config.yaml
hidden_size: 512
d_expert: 992
hidden_act: "squared_leaky_relu"
router_score: "softmax"
routed_scale: 4.0
balance_loss: 0.00615
lr_router: 0.000307
vocab_size: 36011
norm_eps: 1e-06
optimizer: "soap_variant"
learning_rate: 0.00753
batch_tokens: 131072
max_seq_len: 1024
train_tokens: 1736000000
max_steps: 13245
Below are experts of layer 2 (counted from 0) of a mixture-of-experts language model. Rows are named router (the router's row for the expert), up (a neuron's input weights, with its number) and show model dimensions 0-127. Each number is 128 + 32 x the weight over its row's rms, rounded and kept within 0 to 255. Numbers have three digits each.
After each expert's rows: "gets" lists some tokens that make up at least twice as much of what it gets as of all text. This comes from a sample of Wikipedia text that the model never trained on. Tokens count by the router's weight.

# expert 3
router:128100122154135178143147207167042138112178118085075113079157109113144152136072148203109104131096135096126129127090110141162122133162158125070120159123140106120148143087079173135173149105184108090131049143110148159104046119136173130139151084111146164107099118093142145083097097131106106106092165180188150143158116111093162156136129123098129171132130152127122100148144147172184130109157
up6:132142141158143121121069104133114132139074150170124122134192177077169145089159177135097100142161085092138147061094141142133146149172133150091196189096192161154081122175161147133117099184143134184128113101119139079138106145090124138124182101152072116108167102124090116182088139182125145123109113078077066111102122111216100131151116127123169083089150133071116151170160178209131102166135
up7:100088161106173119109132105093180196189173123166094128144117158144203086120100174151166126132130123128038153174043125152135078074100106096099126167171143166156159114116081075098060177182063112173116110121100148146110110133152072090151142112131095117145144170122128123106107123101140179093143089145183115137151172108087146159125152065146130119145148163090150090115121093122144164164137
up8:107101116117109192128117154140179164114151146098162146160147086179142137142053156095119187169194136155170155155154103178158103080118093147151109154144130114137158113128125135161144067146096132094170120144135185166081104110161151155145185098148131177106104078163118117124137124122108165076137088130170163132125104145111107128128198126124093128065124123174132165131108114129150153113104
up9:191182141160085116112142158203096109144136178122150132086058125130116135104209097141078079073146112169151125120205143153148153103123134131152044120164082063103138082166122151122149135168095118111082138174093102098169112105180153114157079107129134158140142127117141111105166121145101134148172119155130103134136183087114178167149123143134068159110123136087116108161096094163147160127131
up10:119094109143140044114164154071136117133134137125155122165088114180143136156128119153126118080140159127138138078119130092225102094124195202150108111155131112154088127098136140174096097135108094149145146115129089150088151116122143142166194152100113104122131060105087092101136137141134104129105132098158151103081190117116091159089126144114106156117058085218144135154112092101168128198123
up11:113221098122128138179080082094091159092130157120205134134131129124119120136093112119145202133204136161092150174081093156145057120135148120140108095099146144076116128173121141156129148115113180108177155147121178163113096154133131110107112118129130099145165122136066158141134115174142114165111135064104131147110185092093146241149082115163128140103148154132170135131083125200130121112080
up12:137105090108132089158161100112147085098117108100078100128140120120074166085097128113159142135149134113125104096162169122109110066185175144144154153060142163179132152169154136063167179118101072148099137122118199136088110120151133145134154094162173123122146155118106167086155145119138142135112148145116148131108131118117149135152153135127123117133178089190164136094127107074091125098118
up13:112121176128130104183128143147191107145124117133123145128074119149159077118108141135145060114166125163083076085183092132155085158151113085124133180075131115117107081171133173095082147152129101176150138177126143170116102148145097138062126118154090076130112146115117162162083109088120118120159141116128122133131164111067148080193089138104108150155146113118126106159114114179130122058111
gets: " in", " In", "In", " two", " other", " first"

# expert 15
router:117140084130120162131121166084193125144140195157108073146110113117157123141105148074100096064140123147123164103173137106148189140183124091114071147118095145167120184092066138152135140195113102168171099131081073208130198119135129169081117076121100151153115165108169152155128080097112099079147132119148116119077089145127142085100103124154169049124115144134142149111106080067154169081140
up6:116161148070153161115115140122157166168101112129108140086125135088121156132097114143172073199222114129180093107147147094151131087146172131132101170109114126194155156054160146130094155160126088061146187109124126130128105123131174130162102184190126115135191112174123126141109137125122101132100140181088115153079156154111108081127140139139147191159097167101164127105161141120159090188169
up7:161131129145137132111065205123186093116106106100117090094163127120208064136182060181117172157142098115063120157112114133180147092182179136101140120124195124122082122097153105113131076134078178202156151109154121195155059118071144122073142081129144180104074119139129162096137111092114150118123118148108155096116156124171159071049150122108127122124129107104104116088153073088107173093170
up8:142144098088111116087149115154147148088138168128122143095131115137118206207210156193170160088126198095172172103204122134148144103147159054178132046114160096089105146081140080071150137119103161133175089128152152127173115153101131115121126080104130097127161143154120109154119126097142101097144105106169153058146077143161121092108052083131140092119145138125121140178153097141158167075122
up9:106168142125111143133193118142097169059094172123123127064153193129146189176122084136087101164106143175167128147072134113216114118149142153181050199123183106176124110124126103119162128109132094198140074083141149121149141151148111052124146139124122082151126189150165101142094152111092078136107091150163087102141163150116131123122129129048131156121093123184181156127110126111074130109094
up10:168123183098125084122112106112146110127151123118168149137066125119124160095133102156124106114103138119119157159114163067084150155108087157121076109129135110155100124148114087107073087165074201216110146144125198073136151100178118123129155117188164174174111161156081107174179037068128114050150152072140153082173132177089162157107132172142162127135181160104115174085141150099102082086162
up11:153079138160179157213131128101104067137144111096144191186197127156128158092137131144088080106093173145123171175144197115136167087116139049087129173126160111103080134134136123138069171144189141129133078183120179165160165056075174144121130148099078130125124102148104127135169100121077118080133148091164119112138073100137117119157078142174082137087138137106131111146045160136151130108083
up12:163164111132112178164101137141186125143099151115059186103158114110139112123156123130079119107089119127137121140135160097167138078113130133092083148121160098142116074154148119061111186112101133141109100158068140065128108118139142110132193113099123110083132154163131168127086136204107087090132089122146171051125106168143106074103123109145088123152114055112083117117122083092135100187117
up13:106121103097082114068176057114091133200139146131142059066153103123146177093213080171133159093103098137129108065106114103070161117075153118146138141101170156086098147128182075097172106188158162101113143125093128097122103234078125125091134097123124136128145082127190177123145117147119146097168113123094139163109085135138132166072122103147162194126211124131127134100171150139086145156172
gets: "==", " ==", "===", " ", " ===", "===="

# expert 2
router:141100145128124097129186130201142054137138124152118116143177120149075069100190166056104076135153120165116128143128094101097138119154117087086133170142177070142111117074159127144133126105104117131145109058106134110080153145096194165160145104095128178101112130124154114083137123129062108049089075099191102135052120154155143165149180123085098185142166094126126086109151185184151105115136
up0:097137109169068156119117095082111110069128141160172088125155108140123105115155103128146079095112081131117129134092129178144163160161147099129070112104080108144123136158120142141145129119087114184115149100189024134080088118127124121135129118225122140142099131120208155175133166085120131147120157091117136146063187111160161050130134185103032111183101197125126139138116175115177101051148
up1:147212149112162111170153114153071175104175107122127164162133107121095125107107147069128135100149102126156161106112121193105104096143121111130084072214105080178127145130134123101112110143102148177164179143065113173112151161162207138101116140159117179099164154132108083136076129180172064139157234154106160101123141105099123115200122128120128081153143083112159112166072076172141109138115
up2:130122193133108120181103077078159135114130093108128158155134167110132105162163193150130107077095151098175067093166110150146117111126137138148101111130106142163115128130164113093189175127144134180135111113127135078134148144207115170135116172109116156129125190182163110162221146176131183123173145084124048096153087113141097177119119098094076178172120145125144120147141121146129155045075
up3:103119148134109136119084173171129144087176155178108086193080160062132057133164139127081161173113180105152126062192127186108133123145108147089145218107141179088154146130139135119103136207083095199096134111105138065162122181130132089126176107143181095115131212069126156139213119177088135129064048113175108100128108154151094130083135152152119130100196163140143164119141135120176131137126
up4:135098151172115077143166112139092118136134171146155114153093138162114121195157110105084187159142172131158115121099136081141131109181135176182106139104117097106078159165145146073175143134110115079051048127130183135137076137136119098154105060091115130113136164178169086115179155086110140138127079119122146124089138098160130079119118111182048130112113176170098141101131120111120149136194
up5:101094151120145092098132159144110148114102112211106081160161124082118082165114061092149132061097105128159151136110117125009122112096130080121127140074146102134085092136113153109099085108108155128162141101055129124145133129137105167155190129118129182175159133119168092172105158099077104167083129161118138177160089129129164121114052149137117143141085137127075078115181163101176140186088
up6:116171124145129116145095102095087173129173111139144070067164162173186144166198133101091120144157175141099094134116058152129120172098125146113148158155097124122099125114102176093102159112143131142129089160138115171084177132104154153135115153165098095171157095133170141164093186111103170163146136055151150129169138131142177129100135083150164160144121148166124168150051169120101092167139
up7:124146059118092087124128139102143161123119101211126136154146127129138118153140143088148133099111129201078100148143099158180159145114107120119151129114109134198133151122114147125155100195123094108102145146127079126174148090143135130126113104153131160184154127152155105155109104166101163092100201207123162110120118130125156135146165115111119117159138146148110172078143118100136130107112
gets: " |", ":", ";", " /", " (", " (P"

# expert 7
router:120203152119164174123123087152159114158143119154165095201106085125177136119163145157162092106179066098133178129103133084136167160087076119201139123119154151106162154135177127096169171148104148095111132129081157164144115195082096100194145179110112122103139100077052152110101099111125114102183119136148114082112095116181147168117119117132079135094157144112104129148097195150151082142124
up6:163126132051126106141175106080147168138045115108168127135183160110137140160105122125104128088107166119097097141150134112087152155105057057081107182118184114139109125075155171095191102126127086162114079130152193130166131097101167162125174138113172145142173151124107132151142114102076148114131113094148149140087108106160148127112128117092089116162156145160102094130064152175104125097065
up7:152076138047104113129106096104106103084121132209154175102182141102132129129122166145152126097113094099116137111121085083088185134147104176071122175118123136152134047195204188179126121149124126091120112176154139106080189107092185149145177157128170145112170115104182147148159135161094060149137218119117099162155126152080122198116067107095079125146125079116119153137123079181139123176128
up8:183102158115163124130072184136090095082156149157132123092149166154119161094147149230118121107134158140175046099180120067118182113112129092151150150143117158117091155169112192081111144134143155133135121183112101153161136105110157106089157147146183097106139131116116061096207166118121094131133167177110121158130062165118101087140117114118123135155145150099160147196142091088142139143136
up9:162131107152125095139163135148141142055149160160101122181108123139122131100078154169134094149128126129128135142153148171153121152084161157213176137139080093111143153154139090115137105193147130134154144181118105177083088087190105093117133146126140096111117093096087059142162096089131157149130148076138122135063127182088128151129151053160124097150090183084123048126191149085115086111177
up10:168102160073052077128104162093116172095120121161054100070139128173146092162087149152134118090149115165156126145124122185100154173081191155101113123159202178177090082107158141133147155156148173129092107132132132154102172095137175098116102170110123144123133151156116095165182118158067118085113163114119128100096184155107086124129141152136119098105106147071086148102080134178140178118159
up11:144170146122119125136157110142114206137117150106154149175120098145120122167128145088171073091163114105122099078129124152130122141156109098106076105150109146105097138173127216109147094159126180147100107115101131127097121098171184095092094176101082163086081131162072114134164145143190148063127117144103141121090090096128099120104136141080120148138152130109116165106141106100174119137085
up12:110165068170133064151155095111077103148134130107076092145139101130223079165141134145093128128161125177084062168115126116145131147131144137140123067138191157104119111141117109111152119040132108099122188147139116100058121154147145141129143108116104157150158123109100144124133087099150150110206137196073125118147095161082156171155146084100143163148118171150114097126142117160116100130117
up13:100102114161118129124106129107148098114123179186092107198151135133119101144168107122125148119138118166185157131132104116104154137108123096109191150089092189096098121108130165208140177192149125127045122171115094077103154140105134107113115173194123155151148145106187132136108110185101111059077103101154088184148125110167157124073109089134096132102131093112142110139141177165096136161111
gets: "-", "|", "\n", " |", "=", " -"

# expert 14
router:135124127115145078114103098089109158164178090127106118127126204150168140078135155151139140077122185129148065154188183149147087144175130134077133092106063099113130081133134076131134124135137129127110141114112095139086139091126140087121087179182163128199166081113076123144100170122138096186146145139106122180169099081162089067174118084163160096130105212128108119150123090114119172146161
up0:096191110101129134128179133131111097133134130087130134138124104188148084141144180094116100188113183126093141146108126080183045153162134126155109125115148124117140133115161133129158136136145104216090134121180180122163118097089118100171167123103134112103137127129124121089131101201039111176174151118113122120133097143124118117095100124182119163112151159153130156172141140132135176145176
up1:098149131116130080108117138170086091117163105098114150136198174143158218093113161151129119127158169094201123135141137144101090101104107127156122031164122143152155144111121110144146087171133129171122118141125084152118125185126117097126112105087114128131113116166057138140097145135128140058086119074128131143141112123083178122147126098136174098181082107111030131144143177147148116177198
up2:034142129130125124138124126125114102118146107107097121107168133111130150136099161121162156151113080130132121088089111113119154116133171081092166147097100037137146098114166122064105087184083128108174089093102169159186066059120127079069126154178108098152129121070131172075139095151142046115105124049107106082169204152114125122127096138107090152126084122114067088159148053166143163156154
up3:184148151100157123137086150063111167098083084148154160190099173111123170157175119113170082095124082131101158134198038090107148150121142114130119106133124170121073107082141172142112149149147094153120152064104125162151138142097121083151147194196110130101072083114148167161127130153162110120075151060140182093113145121084097146084153140143161134164173173146051106084120173106151145159141
up4:153187100163099145139075131133099124147108126138191193073116115090135059118135171109121168152108114101110116157150143156126100105141099120111129166147127126171091145123155128117105108096154127129150088191140203163175090066132123146111108137119142145109129141144107085172099176156083140099164159139104157095123112131197152152152172090141105145134140148149066125107104116081156126166096
up5:094163144096194068117099162160126126149097098091139122158128151117095121101147106133168117129049112132080103132130105112182150142134139129071146133101141074135144138129108124128144111162131092140107156102139083130103127089165102150102058096107170107110096119187136148091166138117056128066195088112057141130147143118125153140122122131103097136138083100172117093136101114092131191136119
up6:115100161096087072140120113123104082130120090063125122121084100157142151164111137137128152113099097118116147118164127157167112151169142140103173112164063085084148085139192130129132081091116087201118170137152200173096135101177105104169163084107126138202159046127079149080086104130067189160158102085137087147126080120156156169113083164154167112095123093173097135159159096171083127078120
up7:126143046189135129084137219176149140146151102144115186144161122102134153170190141159086123137041134096081111170117112103106094136108199222145118144105128115117140188119113092124157161098123123211117113152147140132087086128180180117126182176172127157099116138154165106142089056184180124163106113097183163084134122126174125067118116159106136172077058144128119148103106104091147114095164
gets: " for", "s", "is", "es", "ot", "id"

# expert 8
router:183141098121189097067171153180146135106071120144088191013114150117127121097122147137104108129126169142148170105109146146159148107076146095144185160097159077131140109097137162202121148110138110125141215169116094100140138150179173163160116143080121153152174124101108139062175143107159119119084114162173144149168150174124108138093156115120140171112153128134091124130189152115054141153128
up6:142113109157094166135101177184108121164200120185164152118145084094113126121158130151118103128139132147095118147125177111107178136126095120089156142157168106210106092035110121123108057144130107131120154120117120165121083100129082170189109146134184155136103116144178053144147129132106178186102186088155142141127173112166118155192133143108158137086168091084146164119114150081079133155107
up7:110153111148085104149124128146136094146051115135142147110120120169076112090084117106144138175167097156080103160138154103112084071174097151161182083114106169182103128107142127102100081147116081146068170162142112099183119135126134166115131100145090098154170171138149144182185137133119152125168100145179148140106170092084107143164116193174129150096146116178138151140135114160153154100101
up8:171105120108101138151059193113082063136118153169099160141141137095145127128085131119147166090158056155134129119114156111139060163132192140168143127160139102111163086133086115095127082161139145155061184124179118104116111124141165055080151148113123139105130143156136051175124145104187098125155177098072085114140147116217121118161150099152136152084184105111160118140195113162108129219125
up9:166157152117117145112112108116091132145121110089119203146170112119086150152136124187138099187079136123116124106143134091150146080153178175117136177110143139114184095171154162127154134178102081143123167069085179147150170159120157121085158110124168179171150112120130108115131107100138104160074083083074134101127130155100154084102109138042106124148121071130153121166147124146080127145169
up10:138108099127134171093138098087081158152144118072042191072116209143113134134101158114106112143142103158118186114150107104086143137101122101133162169119123094052109123177166101151075173158152110129099153168121123132113098107133123095131132170090093167144130080144152115110175158143131103166101123117143159119062078138136125127124095109137075129105149086135172145131122084146120100093103
up11:101138185100098150137123105092165146115132115185113126116084129088114139193182230133171111159107108083114146167159095112154140080083176215159132186141122061066088137168146117099103106085143141146185146117081104173146125122152096145172156089165120170136064165165106170102117132086052128147130161145127096106114090100091170133127068161159074134136117164150113156065127126107086132200134
up12:162177105076137124122154109190124124110152113082105089131151111092099141111123128106158156123041129122164145151096114114067172087073141135084146162181148185099177155148152189094104106160124159187144093178090118093075146116125095121178112110131139171110108166084103143112113162104159118188105160149071150129099119158131145134111071119037123084196118132164130106114120085091098068156134
up13:115123146114215064123198166162107136122142093133121148141136181173139109156106171113136152131112099097157145161130129139145108148122162129158126156171169152135053084122102094147062142092083144103069139103169060088126120134147102124111124089093064119099108140086182166162143106137083110169112115097132084136120130146136102115170118110121140129205135120078139126196099143163124137118152
gets: " the", " The", " his", " he", "The", " her"

# expert 4
router:112120138100155131148108101115179135164144147162168163164114097084126143050123123163119145117127167175113172099065154149107081119174097166137146073135149145039115125053160048098069162145089146100120112154112183126120077108135064118157167133188164101152135109096149130157126152141141123098162130146085147118160216154134109125178136152145114152142064115086159158129180213072104177132176
up0:171089115083126069149180140134106123122117179157159126143137102174088147138102096092164146111204130113143086135108167194078129164151099160131150148127169151109122138116121162192158149106165126090143160133112220128131189125093126159088185127176152128122166126146115085162081181073149115158176119133115114162112085115088200108144115166131149135099110117111091117150115079153138104181102
up1:100080128099172137132149172093153106100155115156191123156103144105072142106155112118109176110120145112138129129098176123079193150225077137178136125129082120145104114175134110163084166086116084129061139189141098088204115159112147106142178166067165088114096155140180057104172176122160084141148138077097119133109176124156130132129143135162149113175168188161144177127147167094118170122094
up2:158165152142072095215090171071079133106145113152128142121031102161150165114154075111139135118154202132148105133091091076188123108125126101071121125128111100126140097185148120111123150062104175132119122090124068149129100116106114147112131126138107154132114142174140056136088142125136188074077162128112043155157111134092061089170143085126092129133058134124164133103155150111170123112127
up3:174139133150123129140138180145170092122146172126140110134170124121095151086099098154059105066086117092105161115106095159092113146124063246112127167150127148091136117164163094182137113092181097096160104149177158140136161209168151129136155164104129148137190100151113121167131104149145163123142115116156139139130116078131068149115151136166141179067108151177127161102208098103154140133101
up4:087104105126137118152137130083044133188188122174111126154166140104087067148169140074096125118140114113061141147141216109120181122155228170094167150126048146074124120129129104157121090087108091200117166153116102128152079110144129078178115100132155132134122116135109092135129127171096130146124135141093086141129148142144165084082106120125127104130119117086103166131142134151088104093185
up5:128126074091095130120126154194098090142122076162117116179095104124115172164169138128076126121085139136085089150103152149115132119134092120069145094134140171178143143111138139137137197139187115052146164171171119128085122112119068162129113147164098138103137129129153068129153162122130106223182123104115134016132083122097182121108132128017111152142106079203184053150093088076118156081168
up6:138113129076135119151089089167099153103132067136110116117155203136080136115141110136096146126109078100106140167125161152177180116151131155117118124113127100130112102154079066125120111141124151160115085082171130167098155112101126217091143127135108065086126187207111075143139108119118142189140182106098106112136169074133133119120169133074133196168104205151115143156187120151100155036180
up7:123119140146108144141082095109081127189129091071141160144193118105135129131134123112090139133166214066155137154111116177060076115126129167208150121105149110104126056092176189153072072083116124198187105077136107104123088115118181078115168138097113148135160151132089109163110124168181099161142152088113166148120114177083092104079119122122061117136172131147154168218075109118142103104149
gets: "in", "an", "i", "a", "en", "c"

# expert 6
router:143134086106117101073131120177096061091109115124120143179160099136090148108123094131116118144180070100099158101108128133178157121202137134184094138213102089126084159090153185176112139174123139152132178146084081142142137143098082152167146073110171085065171187115109094080131131129124126082142163160146067127089130160151125172130093094144115145116158124133173157132120187126128114124114
up6:065119135120091110125198189107162087106128143155133112076129133149081092161133121143128094128202139201139129072121093169120150074110120122108110169105125117095108096100112092100081125081191111144125149129113076076130152103156127155127101125140104156193106123150171147128121118100103143086048133125069093140150152167101096156146089119151121161141113088105109129164091105087140155123130
up7:172163159162105144134107087056108088166102119167119102125128173080132157093121115085183193130158102113161154099162101127155140127152140140162102104157118121141200156125105126079155155117071155115173187072117086142125137126145192080164176161155118154117164192184074123169166184145156091075181148139153139117111155121120126079156107138153065098101152143097114084193086128141146113169146
up8:137151087117107155158143123155132159078165087159127124046070091121140135166124122093167153137108154115169116149120134092099175123154084161076113147160110137147164119075134112126124126099111099183110117065105076139133130102127086143128089134142172140097147129135118142122115100121068147089132159120168130143136128147118141130153169132140070121176116100108208094134123101112153178110189
up9:166123120144150144186188049119100119133115141103111082108104164120073133156127159132165116125115120141123083148140127160091108142125173155110121154112100135090172113138120160124137091153172157154096115108147116114095097083126113191170149128113135096094196112108144130128133167141101157152137166144201036099095175150130120132168119153127097125168117158109082146211118122125129095161130
up10:116109147171157130074109142097135110150178158216110154119174173113140132112187105060166108113065114147091089125106175141159164120124103106094178056163170129115163132158111129094092145145168122045113141120071072115162147063111074155158125107109132123125083103175154193149089111170101127093139118136162095124108149074090118109112113151076183116152109141143134122106131128112099065115113
up11:165092142175139182154101150160116147129099085118146153119188156101118112144171090095109166190199163105085124097145150143133134103085141104129155158171119108089087112107065137117181139178148170070118137170154144144145151106138117123158127158139163100092176081137150165113170114137087160096117095139092119131153147101196089042103163150078148115078161143086162152142095103119078193115086
up12:170093158137147106145117157114126146166125148109142129119167152080076149108133127085136160169166128124073138140118124140097075086135135079112105084157147096096156093180085073158143157146096125114185185096172113118151100098179191139113078145117155105147166137121143107097132119162116096106129094066162121111096168138171104066190088165187105102112162104025180103144181099078125144145119
up13:131132105094176123140172067121142076132138111101086109170193112136135165095096122064187112104160175085067157133110149162133132160069156129157155164110066137130105052134124077140215121105110128150153142175105064121149135129097175155062170124136051125157140135104122122152137095179189144109106172139089138093165136122166160165136082131124117126116087085065179122143124149140083150107101
gets: "\n", " New", " \"", " '", "\n ", " \"M"

# expert 5
router:153134196102095123132123162151138093125090116119163190057167170116135189098128136128101106135190074130096174134068149145104094102144082163171203125188130076121118079122116145202074077145159153103123153148134130130098100169036135160142106105080083113040105134088156169070168123133127156131162171126159198138166160151120168117159127116097145121156111117139122099157081119073102090117106
up0:142087119189135136107102103115118162133114162103154112098154101100116085142104171092127141128105116078108156177057134105103139146134114105148100131097174174146142153118113031130143129112134098089099120100123121151149183109121145110102111089158164106088083104101127166097072152150124109114172142150124149131169141199162146162127141088092139087093124179116143202198071133096140088188187
up1:125115133113093134126111147182114159105130129159170123096091088153137153130101141116199198158166132141149105107125186125086150137154140170142147140165146131140092115140151087087118112114137068070181134088097111065174106127130106133218132043136139144128163133106086131129112183168097059159129076198128146140086086171134080103092178126144116183174176110098079117090149123141087173108165
up2:176144129086144136181109121089083113116115134087067109150091123164122131206150144101158095153171139129128141113177117113088100103100169138136150094049129128159136127133138146107086147154105152117066215135177093164182137168094102141138128167115184077099154117141121157151117105154093136149166115138102133145105156121091130158138139105159138081141126164121073163125148118155130160169116
up3:140163155119131125088160119136119113063100127150117063152122107125137189143055150141123051115142164179191158138147126109130106115142132171109096130118095139113098111097163137138103150175153099087126102124048154143162116155187167157101116147141119115151166096123086147117135155139126123150173144157118143127151121132082141121133156137132098169128110096091104133096122137124117148075106
up4:113203143151217161189141146155215146098092131134061132161153109119179115133103209155166159130095142174082115121054131123039139079175145124106119129103092165123174127153125141119081101162197124139124141149109090103174199155142100127167172098172153087171141133135173165169200136128107190101130145170087124120123186160157116122194088131109116068127111131112115096127118037151120086097095
up5:136084166137152106155163078097121183175153111061134099107092158121164149131126096160082182133143105202131097116183145145084152084151142095133117118096141110175080129140120156113114188103177165127121080096095127130121115163190092182117187143152155204124146154091142109096133131150110151127131111108136127139121150159123100110079156158130155140120179128145076152158091172130100142140129
up6:112109128129189133131114106155145099124126106173196157126105207061196132133206100118133113181092189183103113122174115136193090121124163089118074149111170136147105100103138092118098074102115144079101118136107140119122110119115101121128156154116119135178112105131130094164150109091147097125118121150144119104176106095124128115137191090128098148120145145088147141151169128121082168134128
up7:116165108177186172164099155113150087101175048106129152084155082109110130194137123091137154126120101132072171219101127129139126071102133092106140068070136133081185103051158176156119137158104122170089104157106166134123101092159091200139114075114119159144129154189125129105108094101079128123161136096149101083159103120111087155153091138098158130114177101151090117134133190106100107150151
gets: " that", " de", " which", " who", " known", " De"

# expert 0
router:129154087092118113131082119132127136089084062150163087132150091114146124239121131104110140110142171170152103130198098125074059148100105118077107149118151155141136144165101173121168087103119148125136226108129134123193140148126169065135176134099117194082089103169172151105117186126110125132133155103138146174116150102087156076164120092172127136110152165144174122137130121111128103160159
up0:150171153118184111129124147134146145121173161160169131127122148073160076118130155135204101158100143163118081108165085131178178063113128086132145095155096146103157078116125160147166124157103167116034113103134221131199071209109142084088153151112136150126164111037116124146126146160119054128122151166108140094140110125065147134136126131164166124158087049100167108152145092149146123121175
up1:124113106150181127160149143104114099138153164142070137181125121127111100134154072180122146113169140132150113140132143163106150145073134170149141095147120111147130140106172122126166138106123164111118150129100122168109143177102059083160130110147126137084075174087194090136132157126137123111110170149136058138159133056153073141167129156062165090137161126110169084146145127157175175136135
up2:136127112097160149128135149115095070136091128130120106083095161112193131174086130110115120214096169138080137190118112105179140123206108131113132102052085151118141153135130115101131115123131117114121114107251151158114072104108152125062115151112132074115104122113120118165132130104102144157134133148188086111129158196158145097098069150093165139106089165179088147172124131133164163114165
up3:170075141120138111065122157128136161083143189150133129081147148166117074143133142064170128172137113197065163139096126134112120101110169162158108099130090126175112157204156154095192144151117121080112120126121180151125118106127183093129104100133039109184112133125102121101148102126147143098163158155080140108137134169118102210085094146128155076120064074075152144155159085112106105132141
up4:128123178126200172107134169155163158130162099113099172162155152182150112161139184165057075166090116132135192093149135133121123133127180126116130145119080123081149146170141224127083109125104127179130124133093103142123057171166137079153161099125137112139086119127137121144165140123136116126178058073155196115132102153156079164119128165100132119143165182157118101151131130137135149144078
up5:098125151115183169132149123171126120141154161129129113170105140141135124113199113118115157128166080111076110117107172071071121110159110115119163092084121101156112100116159142111091113113112149139134126168104147132099106148126150132116160150154132151132153095130168042128137147145054096120150185151135197094109126150099112118182070130118160133173106133126086163206117116146151127061160
up6:181125120167100155128155125142140147156165093158114073101140171125152128090136136118132111081167136117120151150170076162096127157097199106137108130108111117028098137135141066081114124101167100100122124114122110142161191123108066140136048149096114142157091094172100121134135130118062116122185168116150154126065177154206139136131147111089132082173138136085113194134132153130149105147109
up7:091113144117089091164130109178100132156122126156079140172131177095138109094108157159130134208179102086133104118169161186132082073131046156173124120140102114120115134121092113222093124102150143150100107088104061134121153159166111084161135079171129110109083176143116121140144116139153116096108143181159071120123094098131143109219104138157180124085133139134169158165142079114233081127109
gets: " and", " to", " with", " on", " from", " or"

# expert 10
router:091102108149149094116150144116089119103055092176151137142101063140170096094123113125150134111109115108084081148107130159092088137147116143074116160094168117156113216146118106096151102065174167132139123220175104143196116122126111132137127075176115186083089104151137124069143103120149140174173138150121144124144125134141162160177115096068129162150125141129185103147131074112131145140094
up0:134161132127093103131098108134116153088139146091152145097098134121101164140150157124129125174127085174090163150138105099101121112127126129134065193144100198115108119118170118107199095202174080091136137112134146121160087087102102191150174108121130118166153115131149161165142157118136106111158209114115146195127189121155081136065102153146130142073128093163126149113116160181139153079059
up1:108160153186076125082153050132107166091110152101101167076159101145126126150123092171099058137118082161101207138138112147091147134119155151144130168124112100205158137141134092123106118133160139214124141111147135184152085150179108126107148165098107113068108060129160175141158133174171147155068086128185159154078120191101134136135163130145143126160143172122118181068126157103123135130063
up2:132194100148194169137100120094156143129102182120104047168074166113137128102112082091097086144142106167106168194156163147097104117116124182140089168161150147157105127166103127061101139104097148095114077146127139082108120140093116132152193156134101122146139141118154084176134074163154118138121106114167143118096075084133123106127110116150156112125096086110090126145122072147080180091170
up3:054199115145123086095167144111135146142129103161065205105130128102080140137194127136064154129122115110126096141119113127147141139165190127083140113082121132088119130172169178089099098122184222170103140101085153136108140143146142147124121134143185121102155123131109188132122136161129125122070119194119122112099111111073158137118159110116163169142163144110089126134150183155084178159170
up4:127110122123125199056115128088099200212135105137181168117105122086160131115138143112185190154145097171177194128169178185156144162069121083097125077182154157133126171188134162100130119101123139119169113116159107086133122116112145177147104146195166081125134141125090158138112173100158110099104123121146178142108144146071149143105136165086145089097103119146110154045111116139140110115125
up5:142123093082168144162153104152092180161136113162100115066146131124103132093173156087130095124140161117116101089155129118148136141124124187071143088154093095131055163180141152118109112074150078127081098102126174123142117089120185049205201062138142108115128191139162100082121179134150128152191076159091155117157114098144147087134108092115080118083161125079163077102098139147116108135155
up6:185099108145121174127125161178143152096125071100034080118113155145173121127112070170130127127138119224102155122132154099094134185131085100137124107089166121077087166167207110141126140143140131125142117116177125078155136185107138212133119109181134137225126132088152056084124096159157094063116170094156088129095111170134123096189076125122211099131081203116116197103150148156146050113048
up7:156099141064126144086099152119095129170088159124185165112025130155187151093131065104135130157107163171122110116128141132163175153103175123108064079140197166047067148194146138050135129127078147193153102141165145119131204143122098101170165078145114131135087105123075105091098123092140170093084156132139168131165078110160172121124103165120106099125212136121099144180136138217113164088134
gets: " of", " was", " by", " a", " is", " as"